Experts of a small language model.
Training: 620M tokens, 4734 steps.
Below are experts of layer 7 (counted from 0) of a mixture-of-experts language model. Rows are named router (the router's row for the expert), up (a neuron's input weights, with its number) and show model dimensions 0-255. Each number is 128 + 32 x the weight over its row's rms, rounded and kept within 0 to 255.
Before each expert's rows: a language model's description of what the expert responds to. This comes from a sample of Wikipedia text that the model never trained on.

# expert 52
It responds to: Nationality adjectives and possessive 's or apostrophes before nouns, like Indian state, Giants' Willie, "U.S.-led", Australian, Soviet.
router [140  89 168  92 124 148 139  99 132 143  95 121 147 102 152 158 170 161  77  61 146 188 151 149 125  99 113 186 153 152 176 163 139 125 118 103 126 112 151 102 137 141 158 127 173 128 141 149 154 165 120 155 199 173 157  97 134 137 135  77  80  67 162 137 130 140 106 137  99 108 119 116 127 101 139 153 176 169 130 109 173  96 141 142 134 158 108 111 121  82 167 136 134 131  69 158 104 114 130 121  64 124 133 116 106 128  94 138 152  93 145  65  76 144 116  76 110  50  70 110  93 148 143 145 121 153 130 171 119 167 146  93 135 146  94 165 120 146 154  92 179 141 136 144 152 163 136 137 103  65 113  82 157 107 125 165 141 105 155 163 117  40 165 106 128  82 164  82 105 130  95 153  56 117 183  97 158 121 109  82 173 156 139 115 134  56 110 100 158 182 153 149 152 124 151 122 124 130 169 153 173  90 148  90 154 142 103 118  91  68 137 145 114 154 129  94 184  91 151 154 146 111 166  78 103 172 101 101 111 117 194 137 135 128  57 119  51 103 126 153 164  71  70 183  97  95 150 159 102 157 139  56  93  80  90 131]
up0 [ 76 102 129 149 131  92 118 168 136 193 118 137  81 144 143 175 145 110 170 138 137 140 130  70 151 174 165 140 117 168 140  79  95 124 107  99  89 107 149  92 138 102 132 113 120 138 139 149 153 108  97  73 118 156 103 102 148  99 167 131 182 137 135 162 156 161  85  90 153 135  73 123 182 147  86 172 163 137 124 123 150 170 143 127 128 129 108  73 137 141 104 116 177  90 130 115 110 163 107 113 103 111  92 133 121 126 140 124  84  74  14 128 112 150 135 172  95  54 141 137 192 172  78  85 126 112  97 112 138 165 158 153 118  94 149 121 213 124 130 140 114 100 114 163 156 131 161 157 123 123  66 155 119 148 148 129 151 129 143 118 105 129  57 162 133 246 174 102 113 145 158 110 141 118  59 140 160 151 185 150 132 141  89 150  92 161 152  74 113 155  91  70  94 119 109 124 131 150 112  59 171 112  81  98 132 130 143 117 105 109  71  91  96 147  84  82 172 107 158 111 162 194 117 128 114 117 129 175 155  77 148 105 120  88  88 147  92 104 160 138 166  63 156 147 112 100 129 112 121 134 166  82 173 158 180 111]
up1 [127 106 177 147 130 127 115 111 166 162 135 131 120 124 125 132 141 103 153 123 110 142 116  72 144 158 161 138 170  86 124 140 116 125 132  90 138  92 131 115 166 152 147 132 160 141 116 141 158 188 124 182 172 151 151 124  86 163 146  71  98 208 104 113  82 148  81 162  84 155 125  58 134 158 176 108 155  86  97  92 161  61 100  89 114 148 125 203 113  83 115 200 125 152 101 161 111 132 148 146  53 144 147 116 182  98 166 190 166  96  54 145  98 150 123 157 113  67 213  98 113 119  76 127  99  80 115  87  73 121 187 102  73 172 140 112 150  99 147 107 130 211 137 102 103 157  90 100 133  71 162 138 124  88 154 185 113 118 194 136 111  77 123 129 151 154 140 142 119 128 142 107 106 145 194 163 140 143  88 120 163 151 165 104 127 109 171 173 122 133 160 141 170 126 184 144 135 113 136  86  87 147 138 119 164 167 137  95 109  97  84 121  65 112 123  95 153 162 125 107 109 116 115 132 130 100 102 137 155 113  97 124  67  99 137 152  98 133 166 169 171 119 123 146  58 138 114 105 124 160 146 109 118 169 204 149]
up2 [178 141 181 120 132 162 156 172 121 141 106 107 130 158 119 135 101 131 136 112 140 169 168 154 156 125 173 174 135 178 149 158 142  72 128 130  83  84 130 135 128 156  88 117  94 185 147 129 142  91  32  87  79 164  87 139 101 100 103 149 144 109  92 102 166 150  68 115 136  93  94 167 134 127 125 154  97 177 117 108 141 150 110  62 148 133  87 112 158 193 124  79 185 114 133 133 196  70 128  90 134  91 128 125 126 123 128 103  97  80 161 129 121 137 169  84 116 117  93 113 180 188  89 131 123 145  70 120 185 132  90  91 146 124 108 112  83 115 160 127 134 126 147 138 115 101 137 167 126 150 100 131  92 195  86  96 113 142 151 115 138 122 133 170  46 143 107 105  55 128 193  74 112 134 142 139 197 102 147 120 101 131 149 203 134 111 138 108  79 108 166 163 138 118  94 105 170 155 125 142 137 124 158 182  83 115 111 150 133 157 162 138 135  91 108 139 176 198 110 136 108  78 183  86  86 107 111 116 147 127 144 122 100  90 143 191  57 131 122  78 125 109 194  59 144 133  92 144 211 121 138 131 146 131 127 124]
up3 [117 134 137 137 109 162  85 107 150 101 161 121 125 159 103 173  99 175 177 128 156 137 126 123 199  77 200 135 101  74 121 148 118 155 174 117 158  96 146 148 197 150 100 136 147  97 140 115 170 144 124 156 104 111  98 159 121 130  86 131  79 108 131 141 101 101 156  96 123 119 120 116 128  67 103 134 120  94  22 133 143 140 136 126 118 153  24 130 108 131 146 104 120 128 101  94 126 146 106 178  99  64 126  89 123 151 133 144 133 126  87  79 111 125 165 155 144  94 159 102  94 155  59 146 139 125 119  92 113 130 103 136 119 191 168 138 124 118 145 116 120 180 158 134  76  91 142 125 117 153 130 142 121 142 125  66  91 124  72 110  75  88 186  89 211  86 192 100 128 175 132 125  35 145 116 136 196 160 121 130 133 132 186 160  79 114 201 157 122 116 143 156 206  91 153  95  75 104 161 135 129 108 120 149 133 190  86 152 118 100 117 121 130 136  92 144 115 102 181 152 170 144 101 173 105 115 154  89 182  89 137  92 150 121 101 125 139 155 107 120 110 142 157 126 148 185 161 148 204 165 119 136  94 122  94  99]
up4 [139  95 108 138 150 101  95 186 103 110 144 107 115  72 138  75 137 129 108 156 155 113 146 168 106 164 106 173 163 127 136 143 210  43 161 166 134 111 157  70 122 132  99 172  88 172 126  78 138 107 119 174 118 123 142  79 117 184 128 109  88 113 181 138  99 131 129 157 169  85 164 140  61 143  85 167 115 159 109 120 127 119 113 123 161 151 106  90 145 131 106  98 118 118 157 205 165 100 169 104 124 139 131 100  88 107 126 132 168 111 148 120 175 128 138 142 192 176 150 149 112  95 134 146 167 151 134 145 159 129 127 148 201 108 107 158 144 116 159 150 106  84 181 115 223 142 104 140 130 123  67 105 138 166 133 142 188 123 117  78 173 122 154 145 161 160  93  82 147 165 131 107 161 107 104 136 151 176  96  95 126 164 158 127 166 116 148 126 108 120 169 120 121 117  45 151 187 105  84  75 148 131  53 169  86 165 143 125  95 166  65 101 153 105 140 153 180  82  96  91 117 149  75  81  61  80 162 152 120  69  90 151  84 169  74 124 105 108 119 119 135 121 135  91 138 137  92  96 104 119 137 137 120  99  88 108]
up5 [114 153 113 129 151 142 158 120 105  99  62  97 133 175  79 113  97 121  49 138  78 143 132 125 147 162 134 149 123 127 223 133 186 115 149 183 126 162 155 129 124 131 119 109 117  97 138 168 119 180 180 144 121 127 135  68 110 130 131 108 119 113 121  74 108  99 132 136  90 140  68 156 166 156 105 155 110 103 150 153 132 138  93 139 139 174 101 217 131 120 106  73  83 139 104 184 149 118 128 163 140  97 105 106 115 133 109 126 156 140 102 122 122 116 142 171 145 131 210  69 152 134  80 119 146  76 186 127 118 126 193 106 141 131 111 141 160 123  98 117  79 205 218 122 141 145 148  97 140 160  95  96 102 158  79 126 148 119 109 165 176 170 132 102  90 105 124 169 116  91 105 172 126 139  84 101 136 116  85 141 102 183 140 156 151 102  36 119 137 144 167 104 166 145 101 232 166 170 116 112 146 163 144  82 171 128 124 132 154 109 124 139 167 106 132  91 110 100  63 108 114 137 118 138 179  90 164 136 114 116  96 127  91  94  98 214 158  90  56 154 112 115 165 102 126  99 121 128 140 153 135  99 135  59 129 136]
up6 [107 107  97 106 120 124 122 115 160 134 141 133 159  27 177 163 102 173 100  85 132  97 135 135 146 137 119 125 174 131 134 101 171 152 126 201 153 159 124 112 130 169 133  78 152 150  79 209 126 134 126 111 153  93  98 125 149 188 115 112 129  76  57 163 119 147 101 163 113 132  89 128 102  71  91 125 157 150 137 120 138 133 162 101 145 160 148 114 137 118  94 148 171  62  97 182 133 113 127 139  89 118 108 157 179 136 150 109 149 197  73  63  88  52 120 177 139 131 134 143 144 210 141  94 145 174  85 165 161 146 146 172 109 105 158 194 136 149 147 115 129 117 142  55 170 136 121 116 122 105 100 163  82 158 131 154 135 118 128 113  53  86 105 175  93 111 146 101 107  83 122 124  83 122 123 116 175 167 164 126  89 118  74 152 150 145 102 130  93 139 156 185 186 196 118 114 144 177 116 118  70  95 122 159 135 138 163 123 174 116 158 142 114 124 108 129 174 179 157 104 105  92 108 128 146 127 192 128 146 172  98  84 162 166 170 163 132 128 170 147  81 165 104 130  90 143 132 120 121  76 107  67 122 141 105 176]
up7 [144 101 110 163 105 138 123 133 152 185 116 124 116 162 127 166 137  25 137 134 126 123  80 144 136 158  56 173 121 159  70 117 166  57 101 170  89 116 100  52  79 109 108 108 176  81 113 101  86 114  78 135 152 125 177 131 120 142 198 129 110  69 172 109 102  84 125 175 161 140 114 183 107  92 111  90 135  95 162 123 103  93 163 156  78 153 101 135 161 136 160  69 126 115  93 137 161 118 126 159 165 149 177  89 108 108  90  90 162 117 112 150 159 100 132 107  94 123 136 108 166 132 210 120  91 103 137 113 110 143 162 199 176 144 135 132 100 181 107 144 164  84 137 118  76 148 142 119 121 108 152 161 147  87 158  46 140  57 165 157 164  99 128 137 155 137 117 110 162 188 134  96 137 166 151 127 111 152 102 107 113  98 163  50 116 139 104 115 200 147 116 174  30 172 124 140 135 163 123  99 136 106  82 115 200 100 144 102 110 132 143 128 126 128 192 108 196  79 126 117  98 101 155 116 138 127 146 137 121 113 117 120 111 130 115 125  93 106 141 140  82 104 161 169 157  93 145 125 133  98 127 109 109 146  98 148]

# expert 25
It responds to: Line breaks ending headings, lines and paragraphs, and the == / === marks that close section titles such as ==Sights==.
router [174 120 111 127 119 167 138 158 151 103 136  48 155 147 146 151 125 109 131 151 108 100 156 113 102  81 121 141  85 139 139  74 159 133  91  96 176 104  78 103  90 119 117 109 143 100  49 141 132  84 155 122 120  98 138 150 173 105 154 156  79 106 155 133 147 153 134 124 197 103 180 176  76 113 155 110 200 154 132 106 127 171 110 154  76 168 160 139  84 151  73  87 110  95 160 143 166 151  42 169 153 121 126 173 121 114 120 117 128 113  96 140 137 200 104 106  69  84 134 107 134  84 159 169 111 171 107 119  90 149  84 144 106 108 137 189 106 121 129  99 150 140 140 186 163 120 166 143 131 101 142 158 168 158  81  43 118 130 120 146  99 118 162 122 161 115 127 106 154 110 127 153 141 128 133 193  77 114 153 177 160 127 129 164 109 127 128  74  70 145  91 167 119 132  46 135 115 166 154  98 107 117 147 179  99 191  98 105 184 118 113 154 148  82 151 122 137 124 107  92 107 102 115  97 139  93 199  96 123  72 187  93 132 142 157 149  80 112  99  75 105 157 104 173  95 192 137 110 188 118 175  96 144 126 129 109]
up1 [121 110  87 118 140 131 153 133 130 163  34 128 141 195 127 175 138  90 121  99 172 140 127  84 113 113 134 130 144 131 177 142 143  66 168 192  71 199 160  70 116 178 100 104 143 172 131 163 120 154 201 178 130  92 193  94 107 177  79 149 114 146 168 143 102 159 148 195 102  89 118  92 125  99 144 156  81 157 125 190 103 118 155 110 127 131 172 132 119  95 113 129 141 100  94 110  69 138 119 126 104  93 139 137 132 101  65 125 105 128  51 207 139 158 108 118 139 138 131 107 134 122 172  81  87 102 174 111 140  89  83 129 136 121  72 126 133 114 171 143  97 102 197 115 143 100 153 171 165 115 101 112 104  96 138 169 107 193 126 104 132 169  81 132  83 165 102 143 114 136 147 127 117 100  83 159 117 148 109 166  97 162  87  91 149 146 123 116 144  78 100 134 156 109 184 104 138 105 116 102 184  92  71 115 170  88 164 160 168 156 119 112 130 136 107 129 176  98 132 103 119 158 119 131 139 100 154 161  70 212 102 109 129 138 122 111 116 103 131 127  78 108 133  84 126  70 111 108 144 139 130 173 102  94 124 209]
up2 [156 102 169 136 121 127 157 154 130 145 154  69 113 167 156 106 101 115  89 159 136 141 158 165 162 143 116 137 103 134 145 149 131  92  95 101 122 123 148  83  81 142 132 160 134  75 108 146 123 132 201 112 149 130 141 182 146  59 119 139 105 137 163 126 171 155  93 104 143 163 216 170 107 171  78 140 134  88 134  82 164 138  87 133  55 190 156  55 145 139 142  90 102 105  96 137 124  74  81  90 170  92 126 145 190 112 166 120 122 156 114 121 155 163 166 109 131 151  94 192 137 130 176  80  98 157 159 112 102  88 168 128 135  63  86 127 145 115 111 153 113 111 143 174 132 141 145 140 167  80 180 153 108 137 157 117  97 121 154 154 107 117 144 139 170 121 122 162 179 169 118 112 126 111 156 154 114 179 105 135 123 111 172 101  95 170  78 153 126  87 187 187 126 176 133  63  80 138 189 125  77 155  60 133 113 166 127 131 112 103 110 111 107 121 113 101 138 103 105  53 143 141 109 136  84 152 151 125 184 104 117 118 117 134 132 108  82 204  52 222 138 113 117 100 104 121 103  80 172 143 105 151 133  72 113 110]
up3 [134 161 102 173 150 120 105 157 119 105 171  90 115  76  87  54 143 147  55 148 146 110 118 107  96  73 127 100 101 139 137 107 104 132 154 124 122  66 166 103 121 123 145 183  95 117 119 190 149 140 153 142 104 134 135 134 127  83 134 131  78 102 120 104 153 125 137 132 116 120 115 153 122 185 114 106  86 157  99 171 122 126  94 115  97 157 128 160 132 112 150 145  95  66 134 101  76 118 172 121 140 119  56 176  35  58 175  65 126 139 112  76 111 115  87 117  99 177 155 132 148  96 138 143 123 103 129 138  64 132 108 139 150 115 142  80 176 110 109 109 176 147 165 121 169 158 147 100  77 132 133  81 149  87 151 108 149 116 118 133 101 157 102 167 186 178 160 140  91  41 114  95  99 126 127  47 154 132 130 105 162 124 143 128 223 104 162 186 124  99 127 133 140 115 110 137 143  50 158 133 138 165 144 124 189  92  59 137 149 144 109 120 127 157 165 131 150 134 134 146 125 124 129 155 150 154 178 169 200 161 118 114 137  84 157 169 172  97  75 164 118 163  88 106 117 148 121 102 118 108 122 160 196  60  93  95]
up4 [163 154 158  88 135 138 140 109  93 131 121  90 186 142 122 119 105 120 113 117  89 126 158 147 212 172 141 127 130 145 128 110 120 140 111 110  91 144 112  72 150 133 118 146 148  73 139 105 135  98 119 101 179 120 127 117 124 104 138 149  84  95 191 124  59 111 153  94 109 125 128 112 116 161 109 138 134 140 112 104 105 131  84 112  97 142 184 134  63 134 143 129 130 111 122 111  99 114  55 139  61  88  77 178 115  99  81 187 111 117  91 110 150 146  90 107 100 102 124 150 157 122 146  92 101  83  89 171 151 107 135 168 158  73 149 113 119 159 150 116 116 137 114  87 119 121 123 151 184 125 142 121 127 148  91 118 113 144 157 117 162 174  97  45 164 115 119 114 106 107 114 142  78 154 132 132 122 104  70 110 112 186 131 221 163 148  72 136 152 148 204 162 131  84 115  95 138 158 185 219 132 109 119 164 109 167 144  66 189 152 153 150 144 112  78  96 152 183  87 193  96  89 136 119 131  81 148 177 140 165 155 201  70 148 129 171 125 126 141 140 147 128 193 123 153 164 140 138 143 125 103  83 115 227 101 180]
up5 [142 128  87 128 114 144  94  82 130 173 144  87 173 143 127  33 180  92 135 108  52 111 118 128 175 101 141 103 129 141 155  94 125 116 151 112 133 126 219  93 116 108  96 131 162 138 114 112 180 155 127 183 111 167 160  46 180  97 145 141 124 164 104 120 169 113 111 161 166  91 147  74  89 160 120 139 126 150 132 124 159  91 199 154 138 125 191  91 147  90 164 148  82  30 115  88 102 122 126 112 173 115 110 156 152 169 142 168 106  89 127 106 145 105 131  94 111 159 122 132  95 119 127 105 163 130  77 124 111 149  81 132 160 105 110 138 148 164 160 115 187 113 106 112 127 132 136 134 112  98 132  74 110 124 110  93 150 145 113  95 147  92 127 117  97 143  84  82 127  60  78 136 128 152 121 143 121  47  84 132  97  99 180 119 101 134  96 130 134 107 137 124 124 123 109 145 154  88 171  97 126 130 135 126  82 136  31 107 162 155 123 179 138 105 173 125 149  35  76 114 108 128 120 159 105 161  63 188 135 102 135 121  71 139 148 154 141 169 131 127 129 129 167 145 182 134  78 105 173  97 171 209 111 146 142 112]
up6 [107 129 135  83 112 100 123 107 167 130 151 183 102 132 124 144  36 177 100  42 199 146 101 126 176 189 129 100 162 144 120 103 128 110 158 119 155 162 123 146 131 145 119 118 111 148 120  84  94  97 147 121 147 205 131 130 154 135  97 151 126  77 135 133 130 149  59 161 155 165 107 140 153 147  92  75 131 146 133 174 149 137 140 150 145 117 163 150 137  95 128 109  73 137  91 195  94 143 103 164 111 139 106 141  94 167  49 168  65 108 189 126 121 152  92  80 134 122  92  99 112  96 118 163 170 132 154  88 112 122 113 174 105 165 156 165  88 120  85 111 110 131 111 142  83 153 116 100 134 118 102  70 163 126 184 127 106 156 105  45 102 155 168 109 167 165 175 120 130 169 129  72 135 107 110 121  95 104 107  63 161 151 105 161 110 137 171 192 148 100  71 129 164  85 120 104  95 123 128 164  76 126 119 127 146 158 149  87 151  87  82  90 152 170  89 149 158 102 134 190 121 111 203 141 149 152 104 120  78 134  86  91  78 126 132 101 122 130 169 125 136 168 103 176 131 149 159 188  77 139 124 178 151  82 133 156]
up7 [115  99  85 151 123 113 159 121 117 128 132  95 106 110  88 150 106 152 126 116 142  98 123  93 105  90  57 148 164 138 112 153 160  97 135 122 109  79 107 165 114  57 147 140 126  98 117 121 119 187 172 159  96 102 121  37 146  97  91 127 171 152 167 187 117 121 183 178 112 128 155 159 180 152 130  51 147 167 135 170  76  89 108 141 127  86 123 109 151 134 155 136 148 115  59  82 124 153  71 133 224 155 146  86  28 182 164 126 115 122 128 133  92  92 133  61 111 174 164 204 177  60 108 117 142 164  87 153 112 106 132 155 110 127  98 116 109 152 176 147 105 112 168 148 151  91 150 165 180  57 142 158 115 154 139 122 131 169 181 118 114 128 108 150 109 121 127 132 114 163 122 188  64  90 172 147 144  95 126 127 126 133 106 148 121  77 174 126 166 138 126 109 114 120  99 167 166 111  80 110 145 122 159 156 131 136 103 182 123 114 113  83 139 144 192 172  84 101 158 143 152 124 180 101  97  96 110 155 160 133 145 100 142 112  67 169 122 172 124 130 128 173 116  92 113 121 129 156 132 172 125  66 117 114 134  93]
up8 [ 93 153  89 175 102  80 122  58 159 162 186 159 177  78 206 108  84 121 174  70 122 178  79  75 104 112 148 119  80 112 164 104 148 119 172 120 205 125  72 130  90 123 110 150 169 136 119 107  74 178 118 140 150 135 159 102 130 173 109 106 150  86 166 171 145 111 122 151 142 223 141  99 103 125 156 144  92 138 135 122 156  56 147 136 120 113 139 177 173 207 137  89 190 166 114 144 101 168  87 175  81 102 114  97 118 101 101 131 130  98 159 130 119  91  99 156 154 197 122 145 116  75 145 158 120 108 190 150 189 160 134 112  47 118 148 131 135 169 120 173 150 121 108 154  85 163 113 122  75  97 147 119 116  86 131 148  94  80 132 155  86 103 128 106 156 156 120  85 148 154 119 119 139 152  83 207 103 161  92 154 132 164 116 131 108 118 105 119  97 107 129 106 128  86 115 109 118 173 148 136 121  81 140 119  86 141 132 106 156 119  47 116 102 154 153 170 114  97  86 116 160 148 125 122 183 119 151 124 157 126 104 143 122 147 121  37 106 129 173  85 116 106 122 105 122 119 142 140 104 123 147 144 138  75 142 129]

# expert 36
It responds to: Sentence-final periods, also )., ". and %., plus line breaks after headings, usually before new sentences or sections.
router [ 99  97 117 134 144 165 122 161  82 155 171 130 136 106 126 139 143 129 180 129 166  84 150 117 104  75  97 164 149 138 108  78 105 177 155 161 153 108 119  91 167  98  86  88 180 123  98 162  94 153 142 100 117 134 124 172  82 137 182 172 138 154 147  72 136 170 132 130 104 134 145 154  73  52  67 145 138  85 134 103 123 175 106 191  71  73 120  88 137 122 136 124 154 143 148  95 121 158 116  88 175 128 125 116 135  99 126 114 139 120 185  72 124 186  80 146 100  67 136 187 113 119 148 140 153 141 152 149 140 111 127 123 147  66 120 163 157 159  99 116 149 101 111 159  95 131 138 120  77  84  92 126 135 181 129 119 144  75 184 109  97 141  76 173 162 116 203 120 148 122 131 120 154 188 133 121  70 115  64  72  95 139 144 116 126 109  94 106  95 166 174 149 105 178 102 136 102 136 170 138 148 137 152 162 165 142 128 141 116  81 136 150 174 127 108  77 109 151 123 109 107  94  87 103 154 127 159  65 108  79 184 136 182 196 198 136 145 127 148 122  69 180 106 133 142 171 161 108  66 151 135  65 108 162 155 170]
up3 [134 112  99 221 145 129  89 152 112 127  62 161  63 116 124  82 153 132 115 149 197 115 120 117 135  79 118  97 182 133 155 170 143 122 135  90 160 129 142 138 131  89  94 153 134  91 122  71 105 121 121 122  95  94 122 128 115 101 138 130 102 102 143 110 119 149 156  49 148 108 154 148 130 155 110  69 130 136  82 103 181  80 105  99 137 159 112 144  68 168 162 100 124  91 191 131 128 128 122  71 179 120 153 128  20 104 163 146 148 139 120 131 120 165 112  74 130 135 107 169 199 101 134 116 143 139  91 125 100  88 135 167  91 134 124  98 160 177 103 157 179 115 145 115 198 140 116 115 139 116 222 123 122 123 190 119  74 111 133 118 173 153 116 152 150 148 163 133 139 125 189  69 146 121  79 193 109 127 209  96 134 181 102 142 134  78  97 151 117 118 150 146 170  91  94 139 145 109 138 131  79 169 118 137 195 119 119 135  80 127 144 148  92 161  99  98 188 124 165 165 124 177 138 186  92 151 118 128 169 114 164  83 114 109  87 136  62 117 134  93  99 115 127 170 130 145 141 145 142  97 129 144 189 129  87  93]
up4 [106 116 176 103 121 149 134 158 139 115 174 155 148 100 106 139  95 171  97  56 116 140 150 130 159 143  95 121 108 100 203  83  67  94 105 174 154 155  79  87 144 123  86 142  99 123 117 169 106 152  84 158  94 113 160 186 143 115  97 145 139  63 110  69 135  89 138  77 151 147  80 117  96 123 141 155  52 100 162 145  69 160 130 158  84 208 127  77 131 111 112 182 130  62 112 130 131 112 129  74 187 104 109 127  92 148 107 100 127 131 129 132 115 148 109 155 125  89 108 109 156 170 119 173 125 113 154 100 132 148 166 186 146 128 199  90 134 120 137 116 145 140 135 129 165 158 119 158 126 103 102 134 136 113 159 102 173 181  96 134 114 123 127 142 193 129 166 140 163 173 135 127 115 117 107 156  62 136 118  99 147  57 124 125 146 158 141 191 163 182 154 142 135 153 204  74 143 116 121 198 110 112  89 139 176  76 144 100 141 130  19 129 139 131 115 124  94 156  53 157 135 185 140 105 105 100 168 136 125 156  37 118 113 123 149 119  82 154 135 140 115  84  57 121  93 142 119 124 114 135 104 132 148 136 136 110]
up5 [142 130  74 149 149 107 123 109 138 179 125  94 136  79 126  76 177  75  63 161 110  93 168 103 105 110 100 131 133 179 130 118 101 124 162 179 146 156 133 132  98 154 158 127 174 127 139 178  73  95 166 113 141 160 138  91 110 146 159  83 170 143 139 120 110 148  75 164  87 158 171 114 113 140  76 121 174 124 122  86 115 131 167 154 152 109  97 127 116  81  97 108 125  96 109 162 160 141 169 111  85 154 146 144 164 127  84 188 129  83 160 119  94 132  96  86  91 116 147 121 123 194  93 136  70 142 128 166 125 191 150 148 141 167 186 204 152 108 120 184  73 143 148 146 102 127 150 102  96 161 150 107 134 117 169 149 177  60 100 111 167  99 202  88 130 169 187 138 160  76 112  99 156  90 136 198 127 165 104 153  77  87 144 124 155 109 143 126 128  55 140 106 144  89 153 164 111 109 112 133 115 104  73  91  89 137 106 103 174 113 117 165 131 162 159  92 154 119 129 116  97 124 106 144 142 138 154 109  86  60  78 139 134  99 114 147 142 112  44 170 106  80 127 156 114 154  45 154 111 130 160 163 120 144  64 133]
up6 [134 122 114  80 129 122 144 113 159 165 168 131  78 130 176 153 129  71  94 143 136 131  98 152  77 165 163 156 197 143 102  94 119 144  88 133 109 176 176 129 170 179 106  76 144 142 141  70 111 125 105 156 136 111 140 170 131  71 184 141 143 130 137  98 184 145 108 187 111 189 122  86 120  75 114 129  77 145 165 131 148  80 121 143 162 106 111 118  78 128 134 104 115  59 113 127  97 122 202 157 200  95 126  81 129 132  87 171 135 171 134 146 172 202 121 101 162 130 174 145  93 144 104 121 124 105 123 124 133 105 197 149 159 150 106  96 124 198 130 135  99  88 130 117 163 115 163 116 137 195 106 103 172 108 146 108 131 150 126 160 132  99 130  95 152 148 134 198 133 156 142  94 148 152  75  67 126  80 101 114 134 117 124 192  96  42 131 103 101 108 141 113 123 164 154 161 166  81 176 177 126 126  87 123 117 124 101 231 106 158 102 130 152 100 146 138 128 156 135  94 110 113 127 117 163  62  94 117 144 128 106 140 139  77 100 131 166 165 133 108 172 161 186 145  80  83 149 109 100 118  47 119 155 128 125 127]
up7 [109 136 133 109 126 163 149 169 172 128 100 139 142 110 126 106 131  93 119  42  74 184 122 114 107 112 134 118 121 104  99 141 162 144  85 131 176 184 173 152 132 128  98 103 143 104 180 145 122 139 129 110  89 106 180 148  97  93 144 178 125 152 117 101 125 154 140 108 185  45 123 186 112 123 101 103  81 122 124 142  82 123 150 165 118 127 182 135 152 179 117 108 154 172 135 102 140 137 175 133 160 131 164 140 106 100 131  82  88 193 149 105  94 159 120 104 197  89 121 127 151 142 110 121  85 123  80 136  91  77 148 134 144 216 119 140 143 132 188 104  73 170 122 127 184 107 129 199  97 129 118 116  75  94  76 101 235 112 176 197 107  82 162 136 114  70 157 165  80 168 160  88 142 167 205 129  87 114 146  97 133  99 134  97 135 142 105 153 107 121 160 148 153 130  96 105 116 132  87 107 138 169 104 114 126 112 114 109 101 147 105 166 141 154 195 165  76 139 115 119  68 107 118  86 149 131 108  81 107 117 148 115 154 115 112 141 142 115  85  73 118 194  97 133  64  97 130 147 115 148  81 104 162 121 141  75]
up8 [156  96 164  92 124 111 122 150 152 110 180 108 138 139 103 149 128  77 168 135 146 100 164 133 155 173 165 129 123 160 153 130 186 164 141 114 113 225 110  81 129 128  80 144 160 138 122 116 129  98 175  59 101 163 146 113 117 169 146 164  76 128  94 134 167 118  68 143  89  67 119 122  69 124 111 133 101 138 206 153 145  58 159 171  96 112 139 150 107 167 121  76  57 135  51 183 134 151  95 183 166 142 136 207 123  56 172  77 104 125 117 107 101 145  95 109 151  94 123 113 104  84 145 143 152 174 141 147 141  81 199 164 116 115 128 136 121  93  92 152 126 157 168 102 124 149 147 109 118 121 129  76 195 134 129 112 136 112  95 136 109 119 120 126 108 152 162 159 137 175 133  85 168  98  78 120 105 134 147 155 111 119 135 151  90 233 187 131 108 128 114 126  98 140 111 167 142 154 161 147 198 166 106 107 182 139 146 146 189  93 136 100  87 105  92 112 145 144 145 118 170  95 128 117  90 130 131  54  68 136 126 136 142 120 115 126 165 100 143 138 169 137  97 133 116  77 145 124 119 136 157  86  81 140 168  77]
up9 [124 150 108 161 146 164 115 130 142 110 153 129 107 120 109  94 100 110 139 112  98 151 100 131 166 190 121 107 163  98 114 140 155 115  93 167 134 123 196 172 161 126 159 169 152 112  66 126 125 107 124  54 183 116 138 196  37 159 115  95 137 112 107 149 114  90  69 100 135 162 139  92  69 123  84 181 144 111 114 181  92 151 107 119  82 149 126  98 205 124 124 131 134  65  92 115  73 113 105 121 170 167 112 160 118 173  69 109 173 112  94 144  87 175 149 107 176 120 165 123 134 176 100 166 127 132 122  84 155 134 134 108 159 121 161 162 143 125 169  51 167 155  95 120  82 140 143 137 146 122 112 128 142 160 173 124 173 123 133 188 161 112  71  59  84  77 138 132 174 132 134 120 177 154 122 138 150 137 102 153 193  98 175 152  98 144 132 105 115  85 146 118 122  94 127 107 180  64 165 222 186 120 115 132 128 130 112 150  64 182  85 163  92  93  69 111 131 126 131 142  76 124 141 122 107 183 119 131 123 118 138 120 155 128 130 112 155 136 107  80 124 132  72  85 122 159 146 102 129  93  73 139 178 174 120 117]
up10 [ 94 113 159 147 137 129 108 122 183 134 179 163 174 112 161  93 100 119  89 123 127  88 127 139 121  85 171 122 141 103 119  78 143 142 165 128 122 198 122 102  83 115  93 121  76 125 142 164 102  59 186 138 128 117 141 156 129 140 105 113 142 105 166  92 121 122 126 203 112  99 108 135 119 127  94  73 123 141 125 121 112 162  89 135 146 121 164 175 135 120 112 125 138 117 118  87 113  75 147 102  90 100  28 210 179 119 125 157 109 114  87  92  80 163 105 131 193 105 105 104 148 154  82 155 157  90 146  91 147  92 129 123  71 106 140  90 153  57 126  96 142 168 108 151 219 149 103  80 107 138 238 143 162 144 143  92 133 153 104 121 107 118 145 145 150 114  88 178 146 170 117 131 125 154 165 188 126 162 131  80 129 143 121  89 184 159  93 144 159 118  56 150  94 129 124 113 117 163 146 146  81 100 148 101 159 104 118  91 161 105 147 137  86 152 125 181 143  75 107 163 131 132 114 145 125 141 103 193 120 100 139 186 144 119 124 100 133 126  98 175 143  93  49 139 106 169 142 207 132 101  62 142 111  91 156 142]